config.yaml
experts_per_token: 2
d_expert: 288
routed_scale: 1.0
norm_eps: 1e-06
tie_word_embeddings: false
batch_tokens: 65536
dataset: "wikipedia_en"
Below are experts of layer 4 (counted from 0) of a mixture-of-experts language model. Rows are named router (the router's row for the expert), down (a neuron's output weights, with its number) and show model dimensions 64-127. Each number is 500 + 40 x the weight over its row's rms, rounded and kept within 0 to 999. Numbers have three digits each.
Before each expert's rows: a language model's description of what the expert responds to. This comes from a sample of Wikipedia text that the model never trained on.

# expert 23
Infobox list punctuation. Dashes, colons, bullets, line breaks and unit abbreviations that structure infobox lists and coordinates, such as -, :, •, sq, kW.
router:486476430503506491499556487526613460494467406563506542492532500438505577460511444519516498537437543512461437492511473491528515443536485593505538484483446457475478470515550524454483540489430496
down0:451551452370550500448514485530525456451568454611518511461599556522568452490511505496480480480567458449492486486410496532480520547468518497485524481530433512460530428501495460494434468544509507
down1:533537452544482509479492590515486522486438537508512521547546440510495405493495564535494496493493547534529535462575571499504495503523445508498500474550571486499537472520433482426468518541524570
down2:493448517542478582573456489445495480498486529499506519542521459555489446497439511504518457506545516524508586524450448468517497528560504518461490443494496526479440497457441527491570457520512479
down3:405541495517559531527489493517506433592450516524483506488552483465525452505512527536495435510499461532487479447458501531489534486545499432457449528479487519501452481463501452475591547495534487
down4:463545589466503497485447455525482549563557402580518536463500501577517458454502466542416539539464517523571457489588478479528498424487485538498439499469511478441469434454498480548445509552529514
down5:486538476493485455481516532526527463541466517566437446445531480506479477497629538558456478492433495463486538484522510530486483466402600459480441486432498582503486496513508570502461441471507504
down6:466508522564466474467457526503555522469500456554506520507483492503556431504525540458600506505414563502470487445532547532486496568517455454446350537469464518468524572533463500575516405536447522
down7:524497486497443485460496458510427486473623516531550514518490465459525591483507506541538527506487517552490491489522487505436559447488499543636504475515450590533461542461497485543525503508533502
down8:529529528557550480435497495539477396526474510482506497472534488483488459539543526567544486547478496510531507468482492565530534478452462487441497478528499545577529589522523465476470493517514377
down9:553447486474507509555512530506441505521490478520489422565512517499484527503518503502457560526542534483475549536550509476486460465457465516578492473489509555483496461429473473527512492519538448
down10:519497431557534519406508464497454488470539504523463489504523512572538437488452481470480437500527432523541479511486558440546486519493518555564471510476470509441601468523497499514478542382454513
down11:509569516564479479484475521522451462506573482428503513510515537518493576449497560510521463526511470540560403547547560535463503492519531445496474483420487480460531465461530465532524491602519470
down12:520499485481530497536505533454547433548474496502469479495489579473500500497527532482509477530572554536523547527524490551511532481513547522613398462543475515519458469508488516464458432537532535
down13:587450539533510506532534458467559431451449531522564489496496514500532472519493511579503555470493504481494497465528510484504554522449463464521540498524497570393524546448509481433469511462403469
down14:492506440471477421496512442538510437504491524459518515478456441484529554458499504516507523515473405488514531422451465555502506501468505480464432449447455578545563442571581449486480469537443456
down15:518463492491528523492544494511520521504486448423545533457469502501515485505500471508551439510550500466490465486568510488404456514547470539501511456526603516475485498493514533535525531565508502
down16:473580412535485429528526494519501503477412536454576507481478468461495524438504532482509491473527561416444562578440456556471458561485534483531587458448497479481485542546496533534519438459527478
down17:509422437513550493541552464453526505493548538492488508573535582475564557483478470449565466530532506503418502563513455533476439460503552549487459518578606468483519478517467508490510481507478491
down18:541563481443499505434526514400532567500509482478507431520486498422434527456514446527538497537519481504538521515503518552458552537551549509516491490472444527500507421581436494506454546443597549
down19:522478495515457453478488534460471515501537472536454567594460468488512479475552505400487543476551506531457538456452494438504544549530545547522457536432478568576539554462523524472511517482483472
down20:494517514530504486408435484505504545618534523424485528521482536490486493439443483533433455502497489492558518403528512453446502546484591541480549479505565522479555537522544551469492521485542518
down21:626484476498537510504472520518510526500499511482505569537488488538583491545479532540559535471517562531502458486465576541474575465522539495530524498517575529486520526476489505507485556500484514
down22:467495497499535536507511510507491552441519551480521439507479457501494556486422573502506444500530517505470502516543443509510570533444457501449536518501529531555481476500501476506464492480513601
down23:466467521562494503511516574512583441514505450528406541530561482557502374541462458531420467477532484435519542503524453418553571557492480507471532539505475459492469439532478467501503493464514506
down24:543426490538487482564513504481547518542511481461512461469537544527444497543412491482438468540526421454522528469457471461528524516457484525498554505483489466513471466505471514517536527465423518
down25:496552529448548593511462496477505452530552528479434501571493503554494532528442551401521508466496507507627490520532513539448459484492495540507499532483475446605475502512505449519498478494542517
down26:518530423478548427528459497504396472470438505492440647563476504530545459528488516444472489509501519482454547482511494556522462474338475510458560547569543519502436532472586492525528460513500483
down27:460520459437504500575490539507432476584491434423505476545501450511523496506504420513512564511528518511458508491473516474539505468483491491532471545444505486423484519485521506475512468547482513
down28:445448508473444509521548484539502537529510507429573510560529530572485488518482438516497504495526515515525388469541430495536435466538595528466457521595508485506479519591446491512435494514513513
down29:449451502514473466509530523429504486545529439500440426481516402425565515466469481527471494598499520498528507480493491533548464475465546473565510491426428499487472487504518440476530407518478478
down30:453397494506506517542555532452447515496479488498539503517498564555472531496441490437499496511498463486527555555497548467418387521533499519498533456522524502418470449575469521515485539484509528
down31:468546465508423557504460521487480509487503515529516492518538517416516465510503589528505568481560483459487501496458450487470398472431491535508449526467461521375522562495509437501485452456435439
down32:524528547465491518512475477502459489496460542494423455545534514559522538572487478493480470479461439496563509478555500551498487484506605457517517513524487586529546582483489514462531514558550585
down33:434563495550561521490528442494569483497556448518474495486551524471508531514467516442488456516463570442523490472465516478557478435440479462520457529537483498485521481501521496557492503490452475
down34:493484440495579522492521536583538517455550464501528550475523512469482490442483468522460436464472545470591559487446480498482443475506558503491570543514572524519582517484596453453498422475507478
down35:486494433416520449491490493485496515491555525541566534533585539459555483561517392518467557483571509532468461578512512477445423473488501556528529487529472480526514484515487486534547519616410586
down36:495523508513476554482395496468452444518486493517526479501487516543456452503524435482479533520537491432549489521502503507494552491473563498604520503499521565498470424484473503464468500444543493
down37:443527518504510478591482526518476450510508530497558487482496483533476479489535400547441524526500513523466543542496460426457506486492469528527440469612525479597502502526476492542438465508498481
down38:531456459529488567498462480444501489415553513553473498520438477514468581530485511540451464440466498491561509486441450534474559448478517470434570528550466434509515439478473524443554482525513454
down39:488454504507524464421505514568440536527495481574529496560520551533546422535445491470526439471485523509439482462493497601463468404567538478503480483538556516465557494458481514393466506459495523
down40:498513520433519551586480455529502500516465464467483545512444513493475458449567472513467503502452510506468498513447493505461434412547509505458523490576557522558490481424526490444494551510518526
down41:480455525474455515513494536502449519495492598473493480526538434540493482532532484519518504445547519478588507472446557581543461506428451517581530467451547578497532450494471549528562469585469462
down42:462481557525495490460438487484616541502470480488505499492510528455487481486520523470465476437524500559508519511460564497509577521558492483455457507473507547438471548502503457521524554474516478
down43:477477457549566563492474483515447510527539453556537460465427530466460524558545473489551536533489587499401546479546502482463519475477463491492564522527543525482508453497421479431543505511499495
down44:537475499507524593461505458482473574578504524498604512520471561546554526451480562468500556493504502452558502541434470537474464456560489550558465509452430456569479458514487446493559540519494491
down45:512487597497551532507452482553477500494508510568499519417458508452440485492551524501457500488543424487427511551532526515533506476533482555437414491519504548473534509546578493484539534566495502
down46:418546520552516494562535445475537489545501494513571534550505525570439518477428462546470449486435473487482573480569490509473586447519543511446545496551485503539475456518494520523490496513536432
down47:501448459516515528577476495540511535510487525500580483469596513439421483543593500509473473460496441521506473475468566495502510529515486520525541475532536448440454501506523541475473513507498525
down48:535463512536537479594559547589515518451442490499506520539507440476504417473476482539497499485515523493583559573522479506611477466536475570502522508476466486514472534513490555450554454526506581
down49:502492509476450460539540532495539513497563550503512442461457484500506533454518499442512494552450539488477460524524460540491474558520512599547505541484481487494516503483453512488519414569460449
down50:551418503490495475523454444468433406495528401551566455453507488480535558472532465510535475517469484523567515546500502505481519516485470503429529476469483516533511554493517459502510472485473445
down51:489544488527520561476463537523511461551491540537470556491502511530484603576477480506492520440497518519524506562488466429460429491540530391505464549495515592498446497473519560577503431476463427
down52:488552461448473481485490495480484532578509511505461517480518502455471433468536489550522547528506506475449412507412497544432528540468535485576527453465566512504499498527459484460514517500477508
down53:506489536483543535457539494567530478459493457499547452545533519541510488530502526532553523517485499466523464518548472419470502467516504471508488416519474465422505463522526487455509510449493458
down54:459469540493432517560551509573548508454442507512486502430592462472529582535500455497516511505487512450477503478461462488500579496527507573478482538479483506528479516461482485460534470410473493
down55:518491528513498503438404521496462472506495498515525533563422465474486419489581539511483502491510479536498567443549568529513479527495525494526512550526460469472527509534464510542521546501489504
down56:472485532546514484448461489517481522573479466487556430442562533539482513499470465523495514535525490477433503542520502499513512510497453499448478531494497497497522412464511470562510405500453525
down57:501438436594495518457529516485463477500497509531476522497449432541525456463529521541535522490454511459548554465491530448436488442480547586549499648541538461463515530440452530485465498392519512
down58:543497460425498542553500477513530545452539536473486520542476533564471517496491475556473552476480522487490586488520512536488567600520508463499596449539489505513505491530463481507510475503500491
down59:538403455533605594541491458503445536545521497500548519547499518511440557533477523602533473457378468528454487534511524501445491496517488519456602509516493526473489522566466433509495511501443426
down60:515508393520548471492549535523449504578518497579476539476503548495418461515514491428475475521475486514513556462503575538510477548581492521490502449553517524471501532595562537509487521498509588
down61:492453505522565529509490462493522475506556448437487522498626432525543454488382472469507464511470522501535527514479473486569486506497468489538540504429484516487449531557513514491465534529509554
down62:497467527447458446460477407427484472466457439489505472444541483480504486582501565487466576546494525522446490497530522470502536492450557511509549442551476485529530476487497526531468471420533484
down63:477494547513491472509478481511542455408547532442519431481488495590478447522512401534450445449427477523470363484535466508469556447503463477432482630516517493473445552500479541509525466502509542
down64:464512551478496477416487506525464514467501584546477416464509558587509484524498574555448440544416465439545517563422540472496520520499546501522492500500518463474549431486514472531446399567431512
down65:510514493488519612516537517487420487511454550556537505510510458590466511513516514465455496510497504538481497509540542469540437470498490535525536524514492525520593495549486450505521590530543458
down66:464451523498487547391513516514410500524486540487532529468440482511596527486621552529461469440512512472469545506556481402506481513457444418490507565518500492512493493512463478511516535540464512

# expert 6
Table cell separators. Pipe separators between table cells in election, sports and asteroid tables, plus semicolons in dash-filled chart rows.
router:469510473444469462586464494538537537491482457483543489492459501482542519479478506523503463581541519509457472444477531531490433496539469487402439554510491389489513550534519523512512586448405462
down0:473508463432499478483483487475517495509537568458509541482611481500550503515501545525504498414508477498447531505510540531524528476444489498534535478497485522433521455507442477535520478528476556
down1:440515509532536565455520450575572451442577425476478485462552459491475492501483470411565568509471478533459522488470550536483467517492521489494489515521543469493561487541399451550607545493474520
down2:485515497474438510467581546493512596467492480600530465478531466528505471511484551515560526519495491535524501579569500509464449493526575473521520486487421519609559479459509489479541465432464521
down3:515524519554468469522470498483533486529441497513469429550461464503496508452490475533470511482522532518462516461543412497499481481528475551560510545461463456542482534503507498471453497541499443
down4:489468470509474470435519438444492534533473411445452537525523546471550561520525524455490485527532510527562460548415489518445531543477484441489563431449533439569509462444550479476526574497483513
down5:519494515492470382552477497519550466545454527466434454489397481569470514492468463504524464550526457503500524544583519483558495548521565486488459468478461634557439558511478538491463477539478496
down6:497476515457546539513465505535481489486532531426430490498511521515513464448472509585468497584501492539556550445482480494476439448469586486567543500445458517516451492431519428528480535548508527
down7:535502486485493478492472506564436457548518476451540471457510480528507526454483501488526577483468553526558492549530449501572495478473535399526530551574486495492475423545465525533545527476502500
down8:565526542510524473517497429539500495501552547475465501538473543549508460537482646513542532524505447426470518553433503545518468502507456456508466485508550500468561455446489516468531513449498519
down9:551472474490511435537469530448475440540482497474482521465450445501475442547519537470569488518521549453527514555491563498539557531381507440491433500475535453491508490473455477557507573443548455
down10:494525517549580522546502483505474507515469484473500489513449349526544516480446514428517513515522505516491513572464481579514547499580482481530479439451472524428544513555437489526422541547505435
down11:482545569446449523491437445445489492515351506533497495481464499509501451515522573472541505486430461617456510524491567486524441508434505586533464520494461522467539456455450482520434495527530502
down12:554571450503517450528465504505482580537436563494530451484489522483509580542502500515544477494510448443433474570535444446583504491486519533560472558510485531495471520499464535479472496433493457
down13:491551499526434505415477480551480522571512579550456467483519471474399564527459450483533534430483482461566478511409594497510485531457515449496479474544560515494531533497464502528494448494440491
down14:490440521479477500510493531526530498575472520442543481496465446594586507496513441507520486503451445534511518506474385510454478480470486500434533423475513476548538520550441558501557547494465445
down15:518453431536542548486497507566509495535516511463525538433525535485493508528548525493516531495524463559556481570563413524508535467492477523517506456504545483507510558538453557541505509499500500
down16:571511481496475469499487525460596557479532557524522519570503522579567527502564503471515536456510472492448507484510459535512473512528560444557502489502442516468475534593479543512490460477531521
down17:499492479513537466490447474530506472514565502478416472544474519519563479560552453428568521520432506506518476512470486468508548494521550501522546489353465471527539463550542466545518488528505545
down18:513536529537520477620438504500535553509524427530536481473434515537533547473550467522464558538511511429426493542528466443431524430529571537493500476507494507592495457497533549498523497516516525
down19:550469494513532475489500529488508502522433507473483463471575449519464467470476496509415483491539456498493519431470492458476520518459501509549525517458539459492539505486502533560493525585553420
down20:433538583496469501518440511475521488503475504513585512481503511403454493443515551456432530467503498490466508522472484424567522481458493449565540505520474448507458526541509466558555517510513494
down21:477501495555482472479495464520473501515528528524549444494510538489490508475555505482520460540470480523495495565593493482492499478584493574547488488443507484464487533436501571511443537545432532
down22:567538483515572537485624492469524633544503509550528483533477517522508553520494517505505550482391477423541489506448471549536447467467562486503537518546558455480522486563488471489462555416455519
down23:500455459513488552599516514454482513469434487472504534448466544442558577533502499519469475499554557466494529503556513489542500584501565541534490527449530474522502511569547566458485590430441418
down24:535485552520516487501501480481486453498480529451497483473586523492543443535479475503449511489450522489495504519481466466441447476441567549484526457398455493495550483509520544540446537448570505
down25:492548481532429480530494481507490471511497461524535431541524487550413525543464522510453543486506581455464515537485533473449512495519479554419591511533510438530424500462497459511448488501480556
down26:421498501533498505492486531489544473507521511555510513522575490435485477502454503502491472502491455482444552475515566550485505487465521482546532548563493473497591500494520518557503489485491424
down27:504505551482438510503542480512509465529485542441502482453540500417459495574502524518524494489493522488524521415554526547454491561526509504497515496526514509548480495582385531505566481456540471
down28:547465517495521425532452541581549505513468510500448454543555552536477522533546461468432525487520536546488541529513565514525545460552511572504438522500445509550444490515494513541514524558522543
down29:604470526465581560497513431427524501510478509457440502463501491535576504472543507494448585486513477440491467580499548501430433553523509515472510452465565500529526503496486464515559468520479583
down30:481403493520472506450521477540533523586527507523518504528477478508483475452457545511504504444517567446475482506500518521446491500483479472455491423510482484500521469497501500486542503508506527
down31:469477472480509530488479476497502489498500493534520520506523507490456519476508452484500495498515530520459446549483562518528478554469537513540508450467475463457558528502465499575547543543453524
down32:508515497437555478426468521488471504546484482426469554471548478495519539546483462506572524542520506509517483478501366474471531394508505501516514581453475547510508489415484509486471571474450511
down33:539510446513562470448545483538504497457601467492460531565469501493474515518464449558558489497467516558466477417536504488467442444498485517532462513486441473522529476493527501461450546493512518
down34:477543450512563435467527512553523461505424474520441509507528501507493488636487473437503501472510485430538577436464563474466533508555565486553485556539571408517490579500503446550503535496521484
down35:446460477501484447506480505483508445483520436474540548485522497568485461481497567526533449520487480531520508527467478528513520504565573453557501508507508535446444447467520571485474479460541546
down36:521557456496499510496516476536508508607505539552551527461501475488455557511557492447542496501453478563532510512508498462462437534557562506491530546528409515483516560496512525535466511554552553
down37:514558506534532515471522551557509500456495531448513548512515565522518512526514452466465445494504489517520495589537487489517501435541494424523504534521462534511430509544500459579516535473498520
down38:517474546485463490505556544492554503527494517444455462481480490490490561473440388515516500462534519478416527536465511538515483500517511499475564482497479491512503511541503503578530507590502497
down39:528553582554531538527483527482552440421459460508459485502416507547472492422536461533497453445444506495586478513498474474511540587539477539495511573555495496507532499483459504429467507529451554
down40:536514557541553573454493525513478524450484538521489486482482517517500528447441556537506562536447473423498502531567498524495502548513521539508491386446472512490507525540536485527462476521530487
down41:470516480410489478471450508443515447565422501517572508417531438506505470491502492486437488553431545566510532453494562524584492483484443505540534468488571402591516466503506469535429512474474482
down42:525526520378504432482489533504485524479451435582507445476538524523424482525527480488526450486474578492464475503492442585538393465420457489488490459450523498491473491539491475520510459467446444
down43:487504503535494461511439529553505511512475461416454508424501463448495470506569542568489578521495476529573550518501518490501528572520507504450491579473460462500416492472501464442513438522438516
down44:520470489533457502524557443459524499544516508506524508469514396524466437498471456429568562437539508497544422484474475558521522445548549508548503455490464468539516500517465486522526516470537474
down45:514508473491510515549524553492552522545508484528479491538537540512448483511529588542411519410549482500539479507509482516510508470493524489479533544529432502493398530546415568494455542488540476
down46:494518500541495490486555500556428375565596502436489487512509473489456516455515450504529484520483560486503537499474534504492471487535492503584558442479493504524521436412510451552484543464521502
down47:545486513457457469572512487456480506485522535457445464521502476457471495569526522451578544413537491524419546496533457505399522535562464410517561526484465512523502575471510516553507512473519554
down48:491521584571482525471536484486516568494501545398526482570470483447455582509504532402430538447493528509533578449492505508480484572536510505555551524447561527455522550492499539523535536499416468
down49:499451520527533520535438594502449483522529533496486537458466510432539574511506490460455572517511557498515494552453456499485507494491580515483522507511537509508500507506523480508521485517509542
down50:483505497492502422488459517443447455514513506529460451489522530456543481495534517550473518520486491462533497460488463525512499426533530476459481532482487526503506527452430541460451475452396526
down51:525550475494517537506466561489538552548456568494499500410542554526485483567502512482592487533542455515474545510525500437469503494481488489552546550471501467520512458465482519495596443468547555
down52:474476553509470412485492523532531466521485439444477489528530539455493549576498557442521580472456451525454518490431478554476420544472582536486459512478500428556503505473465547492480562469522537
down53:472427518459500492522436440503511434533477572515422476480497479557516440485562541566521525517502506466474495543537405470541533557538502535508464465466529504433529502556429534437470533532489535
down54:470499467436512576468442502517513473436503607534490447459472447518532527603494505548514512507527515491447508483562472539446442520470441485523509498490480443516489488509495513431523491583483461
down55:525516413507504466498471444497498498496475450487522492513523551510467442470551488402569483413512550466443418502529499481452557440486536454471490555448544534453502490512529452548516487512449513
down56:507470531473493503502490546440502519432470504459484515521441490486487482525472463458483462509487548501561538459429478461517497548418484481476479540466493507455486563537563499526505541530534476
down57:434564484500468524461478443548508465478460497480490481463502514466525506466562470547513496507503470519537515524440478528514532562543528530439535522505513455539600494603480520509488392510494597
down58:479472498510467469451537431476505518460430473500470463550544482481436608531508496446542435484525536451515456555554467486537458496524527545486535472492524460440510508547520496500523512453520580
down59:569500511464554525455457520528488560520479521456448490492553573549585486464473439423485516532492492469539445484569550504483499565546474460482463496541445429535513542487472559485512446511533522
down60:474502453484457432539454427470502495452548413455529477481547453481536564544543542440495532518513448471523511561452518470489492407483518476537397521475482556508441533500536367565580519470550585
down61:488533538517566489528508498481539465439417473496547423490427452571479519491480558492534516475481463573490478500531474493463491526432527460539470505516461561545534508513506486531492525394530490
down62:453493529442577494492478542482511464474524439516583480498545446511476544430574532432501485486488557494520526558467466481527466575441515504443523540514513486505515541464483499535480527446561455
down63:449540483576486435549521467518479477550429520537504519453572563530468483404565466422483529545488528466511497539493577518513524509474525549487488507539509473539472521527478473556474472554447443
down64:472646451493494499436497500521475476431516475485474509528468511486488475492518517489551486466496444536501445530475559489518493492475553459485532508524594497530481466563437510439469530499472520
down65:525581527461480476454548495516466453479523467447473486521540551513479542538542511464371485500516450451508510468483606422440464511489493498561456623475475453517463495536495490498471466477518445
down66:523501518508531501548572492506450490514557454443473487488504512529454563515545544442513544544499497523473483604502474466454528396559542512463562440493481470477526539514524429533510546478487458

# expert 0
Dashes and punctuation in tables. Dashes, colons, hyphens and apostrophes inside score tables, track lists and name lists, such as 20–9, 0:45, T'Chaka.
router:528433432501437551501527515501512572485551513486450505508497513505513486496486518561590504527499527541516423469453541513545486470476442480509503527534514524531505455501568548373507500510399445
down0:427529527539511504523450456556512492529542555459451483511461568490502517493545541478517518503499451527448493517512456470500462472490487505470427444440527482512470509527538376405479486480472489
down1:547504536525534540548514508457474520502525531468424515513500427477459491474446532499451552470502513511503580483597517511478515463514548484522524425489444466490550568525524440504530537521509494
down2:468394570491485533540496494469431541484533490516387489505550505452491458499506539531543486439467474535517485524495464508457553512456494484490551490497543549544530478491494472446611522603437513
down3:537513477513525407498561512407497517486503509477530578404540554542539496500572502488485495472512474500488494494498587552527478519484488461509465506508537473482545509536502462486451557465509432
down4:497436491492422514525516452488565456494447505517527507520478556557518539444493476525521554559515508464467572528556542565528472547482576415556461553461472496455538469483538492569529565501512495
down5:507515458409454536486505471612548464437450458529476509447473524505449579463531496448529535490496425502497405548487509480472467547460548517473466510546523527490514512530502421534464508483496522
down6:444476496477534556471520517485535526526459481466463481514570530469598495510493470485427511550549478443555497559429498641451488511504505588530507587499463504525488435486538496485441521475535466
down7:461449579542526526536427514536522545491495429512541568482604482439530554478490541536476577482437453438485540502451476440471437480513573552419468539444500478494509516536515482498504464501514532
down8:497472444445489465426434538553518540581475437495443509567427477457442428449535504504479402456541473525487477586499486533502453474542545500481506544569490511469554516515454498514432556506495503
down9:537464508535513557509470466513555449483556482533529445546513586556500458531539562469489535433445443469460503550526503490497446557434539490573524486480611493487477490432490545559486429496517427
down10:568527491463489567470577524437477563480455489569409574479518500488525504499519530562451484527536492494547553431514549488504485463496473534474441531544513470540450478590491629425478532517517509
down11:495507512444503496486462505494503492536535502509399524517486530469559446543464456527512491449540502497464427468480501465494459475416583501505483519449505448479508508528522496535392476501496529
down12:505529487466458521494534466519531448510535421552483478489450499484570509471490546577550547514513422498512439487507532511488539504468475491469482540559453487514564446528434464463541428547464488
down13:512577500482513491521450495466531479463479458497605492487509585555522511470469512519468516524461505490544520541499500543495424561488501501537443545526559515490512476530528558580557571496487496
down14:454480493546475502515526440455444566493600492528494463581486509518495555566536427520470561530481505431549479453520456534489495496509476531499596453563483538448552414494511511497421570524515504
down15:492497627515478497547580447492489505555493453481564512491500502505539491441553469497434481475481488595513497471517481372504541502504500471552506521506534479473536552477496552582443515445500487
down16:396480477544489426447459474446480399523471504524457441607479589468519484430523504472522520493519476521508542476447418492473496447555486519480624523421433505493504522531492452452457509477447504
down17:512563540537557487481499526417505523519505508505494489431512460447495439468526552462469482458522443490542424417521554479478499509572529582465499483548577538493508496506490457489512522505496554
down18:522514459443615536493543504574435509585547452584518477469469474447515460528488509430503458458496550510473496543520556527540475505451513438586467507481522476537467529551433527590468466502527545
down19:534494558481573513507510519532510470500496507528496519506463460512538519526486499449431471484471575448392639535507463526533474472485453469451594576527503507513528471484478491495500460499494485
down20:509484512503503416502512538420525447464513426487556458485499447425536475473467499483499549487491406518533462480430515525511437536512444483488463505442500446482455408451452480455508499440482442
down21:470485414392450506521477484551437516516512531456551541532482503562515526495549418428502608499590498444489460522536469456486485463547521558438480528455529544452485478510459542566549503473517567
down22:495532478573569501550533522571546505532524480528552449444577481473517524492490438489467468575477459511577468530523564494542513550429507547523564530505506479486579465461451553443501498541483568
down23:563543578537500499470436502523460479477494480502499528478469524491536507554544575495537513603494437508562593533470458496499441549530496542478496536498519497437528458434510517521550506488461483
down24:487538498572435466540551585545574473451463494496488479498442447494427469534485473482495455483451496520416485507487512503498481490449468490483580369523505514527434502462522437501594472472504463
down25:469503557446545435534508534484481469439554554503490604469462427420508502497596479459537475452477508451572474432508516537472507509476500492507476515482517458456492493476477554465510516513502584
down26:542543506400509436493582478488494466498442488505422517505534479532485455545503518405574518590503466442475501494474493519508536430437537532595548478483558438554434519534449570469523541466544475
down27:495570510512496504561546485415498498530477419479476443563444443542489459514451541548434483496525489500485460578485451494519488496473546502502511573489528525486455535547479516534546484555479500
down28:492452527441477549472563461502495571530521444498433504531514549420485529491490489506504527486517489497510559509506543559506475467545468566538455529526455522550458565500450540478521473458469486
down29:538515518494463566487510445440505480534543486478459568550480490485471411500520520452486514477535498453520458507502545489559452449581469472479436504480555538482494511488531524498548484445509480
down30:478517533494450518592479546503484532449484565457479559567517534467468564434534431535482496550547526513437536497475493520565540522498470484418456499481490530529531579497518473560479493567494492
down31:513548535570480524494649491506503503473473479483521552443521490545470476443489440433476520523459474526503569477496521471476511424458406537461493452545518595555521496532443492505433503509437507
down32:492571476512467488669436501537503445474593435459478587520503519532483471596436466571505532508552519452534459512562453478478487571514515503508459425491541469526436555456488566538503450488510506
down33:488569507509409463528428521453477496497486526498415444589480512452505517455468492451485522500522504479481443511449421395550532518512484446475488591511513523557467487464454537500472473541485484
down34:470455489537489463478414528470544557452431530515536510516498532481528506530496622551527450510597454488504550505506568507488515492566520565527541507527551431465457408436534514473488569520544523
down35:545483486499448543459526573525538534506459496522493477499507479533475480459468409533530426565514446502519558483558505484531455461526477519454485519501460475456446499455435436539520434517521514
down36:490465484463472491442405530529470525479506509500484519419546451515467589536508486540505559524566461503494516516456493563407521529509467452525430469504515578455548520468473491564584501468498437
down37:511476459508442495390478556556487514479492456555474443507527534523502505512511521522502519569485485470529528485467465560528508520484579496507526427455507474482536459584500459461494493488494517
down38:491500502460477455472491545548483489478499549514449423542485492507528480469545481649502511518536511493479515537498516502532498529495552632557401459498488551504544556506458508493497536485562468
down39:445505472427550471536638534515555470406513464582438461567500471476514563503443485440496553539431465466505472451556475504533449472471495511563486463542545524476530461554516505495514455512505481
down40:501474464533503541524524567453530458479492435402502464532460481489518406534536497475539553463508469508471490560541439562503488553440472514520571506467452473492481509492464536525538439420468532
down41:528485544497517514494489459466470526512516555515515506533487458479545534557432502547575479473397483557494505535467541531498503492518529512498533460533598501461511544532527490555501452540543462
down42:570436462571450493530490505454599551477483508522518460549447442479489469547428529547541457482441513493471525505538530417472488469555478506536474528499505535499519500411541468442526490455489483
down43:487469521447428500527471469590485397532518522474578456542456564482483529559489546500511450493533448480492536541574493403459587530459505511516524463481557524522525467480530505531567461466515476
down44:564505444525501519518476477454422566531484539544428448466465478552483486530484515507548517493471498477515513491482571514508472468486523480505528474496492470547546469513473559493537491473539421
down45:499570479490413499503456514462489506544582534517493502546567481496472520575467431485494531484495509492457525565449406504469457485600481509474491529509560569543583422471467464437517471580493513
down46:413528559512500538540501523496582548548482427497470443553524472502498350512545521478588526519511543546531520463501475500517510567497508549514508512544577518475499486442530480499478498565528432
down47:486499416528534495597528515453486482511524462486521414512534448527491489444442483519496503496505493497496524529493486447451487566334464485441535484528505519469480481493507467438554495526548471
down48:456487458384490484481447441493489510526481503534453527506541521465453536537548524499530476558479524510514544480482526548538457509435501422511518503526530463538470537424494510491537505498460512
down49:495472484524477461478470459466483515530524535429523467454526484433473517544554497508486494529433444489494497442508464539472514519559463537495521493469525507457531469489517506459416504542491500
down50:456460448504489414478563486565455486573539496474510614532588479456519496530443549418535507455520513504539494468503447525512487560469517508502547513540500512505473452461543513512488522435480512
down51:501513506543474529466520485555464577482464496495567488501483536495564491474495530499503446460521477556479424490508464514409496508487528466479519537539465554495510520500440515463475393547521452
down52:446541468513506588564484554495472474468475437535462504503519550466439387443541519481524380488513543472497499524518580467537525492540527494506548521513504520530476470489505551481475473486499470
down53:504435476534452532442474512422520482507433474518562489541469475423498489484479520474464525482513457463522487443611528464498565495544460469534428469495523485449459519529481444527522480526520437
down54:478565465597467512536499559508548537462513483532476531527524539507447500534516501495448447446526507499507530462516456498451431493535511542557455524514488422456505494521460494480463565533392481
down55:521531456465472526466553489490544506505412454498471466521443461495543518498455539517563534512470536552410480429496465488487548493462548501531477499492485460481502489510501506443516420436510477
down56:530525513524509509557439569506511518496456492480501468540547501499515511493503425444475516407494441494438411571493512528446511455515482503483485544493494488547512446465504490463432496470498571
down57:475470552465548486482452433398529499483512496441505482479402471532539548460542497493496554512473524559446497520499485488522533588540569494518536547590479575452535550497505537444495515558482487
down58:533481510494546482484494476568500486505493489517483521439533563549472461509507547485490519531473524565435530591536429511481435463452446517482544580471501559512433479476503559476513514482477529
down59:522542500525515491493527480557545514518564491499504480549471517469473532526492502506432525523538466511488507530505470497514540528525505533521488477506561491555484519473519543487570524492484528
down60:422492441501517470433566536524533475545462526556451540502560446449552512496508547483527552492517536516545414510470471438571547442527557513576547560493515519536529468521530512484464474525562489
down61:469482462583607491487419485507541509430509516531462489568483527487535496540427535496574489543469502500438492550530463493498425523572521493519489476507452447520476450574515491509514439540508448
down62:510513511492502545573469482463538477545556549403537472441465560500491513498478470432553494525538454538551516560524509567498538503614495503549531488538545509445518491485427477435554526493502555
down63:507527533450527546476488458517482527482519483516488579509558496522535538502460538522557472528502506547553455503478493437476568507521504489450514541580442554489558450512487452484513473527568471
down64:560479567519436412466523472481457501465590499515482544484517364460490402489526501483418532427432489546573539473446529484489504550451535561490478542487557480541478463511528456468498562565504491
down65:450545425513486542484495443494510533526523511454496518449487468581488521554511508470503544436600469496422500519494565506420525565546485526439554581516505446423545466477455508535500567580558476
down66:555562531571514439472575488484572577477492484487493499453646520548457481557468505488506490426514533541466499488508462517412474506514539494521527472542534472432431547579506510478456489463537551